Experts of a small language model.
Experts: 48 experts in each of 16 layers, 48 SwiGLU neurons an expert, 4 picks a token, a sigmoid router, a shared expert of 192 neurons.
Below are experts of layer 8 (counted from 0) of a mixture-of-experts language model. Rows are named router (the router's row for the expert) and show model dimensions 0-31. Each number is 50 + 10 x the weight over its row's rms, rounded and kept within 0 to 99.
After each expert's rows: "comes after" lists some tokens at least twice as common just before its tokens as in all text. This comes from a sample of Wikipedia text that the model never trained on. Tokens count by the router's weight.

# expert 38
router:44 46 66 48 52 47 42 44 58 49 47 53 41 47 42 48 32 46 53 62 54 43 55 50 49 61 44 50 59 54 43 62
comes after: ",", " =", " in", " (", " is", ":"

# expert 4
router:52 54 67 47 32 38 42 58 69 78 43 50 53 55 33 38 38 60 51 69 51 55 52 45 42 69 54 57 43 48 38 72
comes after: " |", " and", " of", " a", " /", " is"

# expert 33
router:62 54 36 58 33 72 32 66 49 59 52 52 52 50 39 37 29 64 59 68 43 45 40 69 52 48 46 58 40 47 53 68
comes after: ".", " |", "\n", "==", "===", " =="

# expert 30
router:68 59 52 68 42 62 49 58 42 68 61 63 44 38 64 51 57 53 52 61 50 48 54 53 55 39 46 48 40 40 46 64
comes after: ".", " |", ")", "---|---|---|---|", "\"", " his"

# expert 3
router:59 51 56 57 45 49 59 54 52 59 52 53 27 45 63 38 48 57 55 63 60 53 30 62 46 37 54 44 37 35 46 51
comes after: " the", "'", " The", " on", " No", " C"

# expert 25
router:64 52 38 56 39 52 33 61 50 54 45 39 52 40 44 50 31 67 53 74 46 51 36 68 52 49 55 60 47 46 54 70
comes after: ".", "==", " ==", "===", ")", " ==="

# expert 26
router:63 50 36 71 43 64 33 54 35 52 61 35 51 50 55 43 44 66 61 61 46 40 44 58 46 38 47 54 55 51 52 78
comes after: "\n", ".", " |", "==", "===", " =="

# expert 42
router:53 57 55 41 67 58 49 70 68 71 67 47 47 43 51 54 38 64 53 57 56 49 47 54 44 51 60 52 45 21 43 67
comes after: " of", ".", " in", " for", " on", " to"

# expert 37
router:48 43 36 58 46 53 50 54 69 49 63 53 61 59 54 55 49 60 62 54 47 56 45 51 45 50 42 61 48 28 41 64
comes after: " a", " the", " to", " his", " he", " I"

# expert 19
router:65 57 46 44 59 46 61 50 52 64 63 27 50 50 57 40 57 51 58 64 54 55 23 41 44 53 53 46 43 43 40 55
comes after: "-", " ", "'", " St", " re", " S"

# expert 24
router:73 54 58 33 44 40 67 47 66 53 50 43 43 49 37 40 49 48 65 61 34 63 38 40 56 62 45 50 47 44 42 58
comes after: "-", "\n", "==", "|", ":", " •"

# expert 0
router:54 61 41 34 50 50 27 57 70 56 49 37 48 43 57 56 33 60 68 62 45 49 44 60 67 52 39 38 43 43 43 65
comes after: "\n", " in", " during", " from", " on", " for"

# expert 20
router:59 59 50 59 60 38 55 54 58 71 53 53 42 46 38 51 39 68 52 64 61 58 40 48 46 37 54 42 38 31 45 60
comes after: " the", " in", " was", " to", "th", " In"

# expert 39
router:59 58 64 61 64 47 54 55 57 72 51 47 47 38 40 54 56 66 42 59 33 47 50 65 62 39 49 59 54 37 49 82
comes after: " and", "'", " or", " two", " &", ")"

# expert 6
router:50 42 40 51 48 44 38 65 43 56 58 40 50 55 41 41 38 59 58 51 46 58 43 54 40 37 32 47 48 43 45 67
comes after: "\n", "-", "=", "|", "===", "=="

# expert 31
router:62 51 50 45 50 46 47 66 67 57 59 37 47 45 48 35 51 53 59 39 46 43 46 45 38 61 39 39 45 44 53 66
comes after: "\n", " of", " for", " by", " at", "\""

# expert 35
router:66 57 50 31 52 43 54 52 68 52 57 39 45 44 37 37 51 50 59 49 38 50 36 39 57 61 42 35 47 45 50 58
comes after: "-", ":", ";", " •", "W", " /"

# expert 2
router:55 57 58 45 27 56 58 41 60 51 55 40 38 51 52 51 44 54 63 48 34 63 34 49 56 47 37 47 34 50 49 59
comes after: "\n", "==", "|", "===", " is", " ("

# expert 29
router:52 43 55 50 46 53 32 69 54 63 49 46 55 41 64 52 38 60 67 62 53 45 53 39 54 70 41 42 43 41 47 69
comes after: "\n", " ", " in", " for", ":", " ="

# expert 18
router:58 48 38 51 42 47 63 54 50 72 58 28 53 66 62 49 34 52 61 61 49 49 41 43 56 55 38 59 52 35 41 61
comes after: " a", " the", " his", " an", " of", " A"

# expert 5
router:41 50 54 40 56 65 45 43 59 48 48 49 36 42 29 54 36 49 45 67 53 46 46 45 60 50 45 49 54 50 43 53
comes after: "\n", ".", " (", "The", " The", " \""